config.yaml
n_head: 3
norm_eps: 1e-06
optimizer: "adamw"
Below are experts of layer 3 (counted from 0) of a mixture-of-experts language model. Rows are named router (the router's row for the expert), gate (a neuron's input weights, with its number), up (a neuron's input weights, with its number) and show model dimensions 0-63. Each number is 128 + 32 x the weight over its row's rms, rounded and kept within 0 to 255. Numbers have three digits each.
Before each expert's rows: "mostly gets" lists some tokens that are sent to it at least half of the time. This comes from a sample of Wikipedia text that the model never trained on.

# expert 0
mostly gets: " Yes", " Unknown", " my", " Free", " Votes", " Big"
router:177169130110140090055183138116137121120098143131158142123118111048082111061148209130117167138110182050139162106112152203126149146138121150116119160141114126148165163112082065131135187145065122
gate0:135132092147134074121087164147096168095127171101084160133131136118164125146123121204094128158154140099175126102169171102066081114118081119159193117164110168148083095123135124138131118133112173
up0:147152129118119167122120099131160156183181109111138110136133076148137093137125142133083104105107099200132116187073081167139139138146186133106149112167105120116062153140101162149108128155136126
gate1:110124167143132108113112151167116145122138195106144124094106118154117150134169169110122151136168199145080164107145158161105059150112094131098135139148076166144186109088137104161110122095098145
up1:107171134095145066178133074108136111135124155125114079222118094122142120131118119161098138125131139107115109150118186147188123127114117139121123148135096122155077089146070137067152136167178120
gate2:142172104174108075128096057154114172075112132098086174134168135164120106147129151175138156130099110095158159058135204105116107131132082142106137131148142154132130144074158117119138140151142094
up2:151114121144101073176115168095149075176220155154126139112119170100159158092087109129140088098144140094108105211152072085114126125145132083143152150086126163105107104123149064149154080109106184
gate3:101131115071103124114126143077149161119114173141107098128167118113119107090123158103079201184131138108141130138135132132150078146092124135119078093119148125189147179181141175136126172123112135
up3:112170119206143161128114109118134122117090156130159133115093081128181111142106067080114118124104203123124075095110165075088133168123067114063123158114137168091091149079121191111108118121103129
gate4:146145109096125153137150075103136162059152122211111136099140151116126097096105089152113141152115160145085058152143192090111112143168121097116125165116181119079112136171149139144138159092139080
up4:115162126179117124146116147196075160139116171088100126149136107123151097165143095103143174124120156157124163080168168127133132097141187086120145120127077151152093177069136107121092137129137081
gate5:145101143149111077166092142073137096093163125154065178071112110080128114116124161147095167137110164107094133128138104110121091124166129086094091106188130112128107125105120163179159150097127118
up5:192077131107177175133085157088150099142090113198122120133130090099116101138149132145130206078132159174126136169127071223137111132161186145125127159120142157119084112097124117165146132134088099
gate6:097127126103147136142098081106161111172120157159108125148109116144116170205163141101143181127164104143141073162119072114137099114092160138174173104100102134055136112085147130153040108110157137
up6:107111102099104116120091130108126152164147134166086118159102089155159138158132182120158121066150134096181125138138114173098087058151182110149158184128100168123089101126137095178105112119140142
gate7:161134138117169098105089064158154114143153123093125150050153199154172111140138122168122136047157123126120110148125146110145128144112104120091113136191190136106102138106142141178099126150167108
up7:177136139112142139107114092115192089111124114093147122089117183100134117066120138114156129054100107123161148197127119140189149129081149165159145131178171178031171141108120144138121120165107042
gate8:154106129165132069116060119103193141140169100163146174132148201102162148112107174191127127114118119126105137098117130111132109135160118150160123128147145102116134167082140122116109116181101178
up8:174123107197111130079095122103136085075159108129098190158115112121194164168131145179136116073096132068121175086056170139041116070139109125106150117103149136110130138068098118128122095129078151
gate9:116170119080145122157129128103138142129153136169072117066122077095153153091109143123091187121133146127166120156146118137071131081134109098143077127117096122153047102138098171165105156061102108
up9:100157144153133112115137174171126104109150119141157045098168125141141108128131145108142114117162101120158189088142087088222141135155143164125139164171165128101124154117116122145142121132129132
gate10:178129076142104106129080103118190083075118176089131149117182099141159160106136145132153146128157148121113154122118074083056070185093134088128155132082111136126085089105148169120137154137156157
up10:117111110167140087117129107094119125118081158075117110103103145114118170122171100059179131140143110133037101069148064114105108102083127153114053105125083155112135091156101091135113138127156137
gate11:156150129106061131165083128110144098107153155166094094092147086156105088156175191172155145097117172117185160117116156242182116100058122103124172132165115183099081138143122138154143131095142116
up11:118127117091191119135135141159113112161113121180138134155084119079164133178124177161102137149095182133096121115151180088111118134119176140140138120095119130199154149102162081114104179157087164
gate12:124140126130107091170119111119137057065123156143175107117164110123115095125117066086199175118055127133138101113126083117161050140182117158089088054177150063169072126121126097128158158135159168
up12:109128175156140102159181166116120092199139130192137120168120161147140139170148164112142061159167161189126093117128126119183135135138167112154176137178103079109155175108123102136078061137183102
gate13:082059088178118155174118036135103118152180159099131122144187129144115154135143109162124153155106082128132112159164026075107102111197181123088168086109151101134110071158125186146091082130125100
up13:158126141145120133101097159137145127148112118138162100115146109087173148105111150090080114114124143113125094154103114131159124095104104119192146164123164137131100162131145149143154144104127154
gate14:120103133143155073129132082133155157130103133154197153186114130095131151139123127139095118164128103160107157114085077144150129070085091202138120136128211137037108138152118161132132159132135122
up14:155125120123074097120165152081160127183099117155100124087155172136169099167124146115132082144040115153140192104154118158123102137197109139117165167135166133081163154127109093067150116140167099
gate15:183123162166088162128119128085123142092096124136149133166168111094102193111127138114151168138160178127121155134129130158093113198115155097099116118120101153094159130103127137127122202100078188
up15:155182149155128140131114166168150097145134141116126040129132089114157148102141091148055146084097101162133130123115142152090103103076122150135124130115130117142125132152103083143092103124137124
gate16:241107125162119128152146118093166172101147145130110126157163086181187145114139184129136111140121177098146089122091148139080112144171091164136084188134116074096105133086153077091120145112118140
up16:082170131098169133123127163169158101186141096125147155142107160093137183074118090136131164135176097169084191162134114111067120141158144138130152115119103056109167164188133121119068081139140148
gate17:176084052125121099112145178078126117148146132107129116156079075112120154130118166114094121148173173142049145179164104145084112136088202124054100206113069171073131107108180093149120142097104103
up17:152127064115072114103139108123119202146128161133181101132105118112118120121142192144117141136156162089139184171136120161146117124099163112101146185167116210117112127137126110174087111101120151
gate18:169155107146132125132152116131136123138137124148097094135157141104158088068118091113090125121151084161107103144186128074120078066106128089138123094148100205076108133164113107139115128082189144
up18:125171167111106172108149122123090154105199148147157111116114149154087163098142118083126156151100125174159122107129104134191132164144180157122132162124088119188142080166111137140144145091127101
gate19:111107104184123127122134079194114157101145103117110136163096113070121160136107124125113151162123100162146166138132067103087117092152160100133121067087084122141108109110166140132110079137172156
up19:116115089187141125129180145138108130089115153117126158130103132125158135120149101100120124174151138105106144115172159084121127109079121141185111105120083100149171114150160079158096146108159123
gate20:122106083086105098173139145154092097173127160132097163151096113120146104157174102097130089118124191118106107134103156141093111118126155151143099146132088166098098134089155099164058102127114166
up20:116126135141138110092113079101061138095119035115141134125142156163162176125090151143109159164145089140116089187133147118134146128115175132075125097078116172130125175157109121144101133114144133
gate21:108122129125135093116142100117125141151190141114200104158141148152155115104082162088153102116126132181100132119120151155118065101144130140119179137149122099143141077136178152178131120149161135
up21:134079145160134108198229128104094136142158137137158098160098124154140127149066097083129165133119128170045172122100164178148100186074148145159084153148109146137106152144132073157138167141115135
gate22:111146132179127136186147118121072155114128200205162139087113147192122122124154161137176137138166150181137149117100107154137127143112214112086126102159099134181121122139130106148120139132143172
up22:197121119125147064160122087092141103134106160141181149111081168205123105055154148120119125154134125082118136167099190156115147128108129121088184147126139143151207128139137108167130130090105100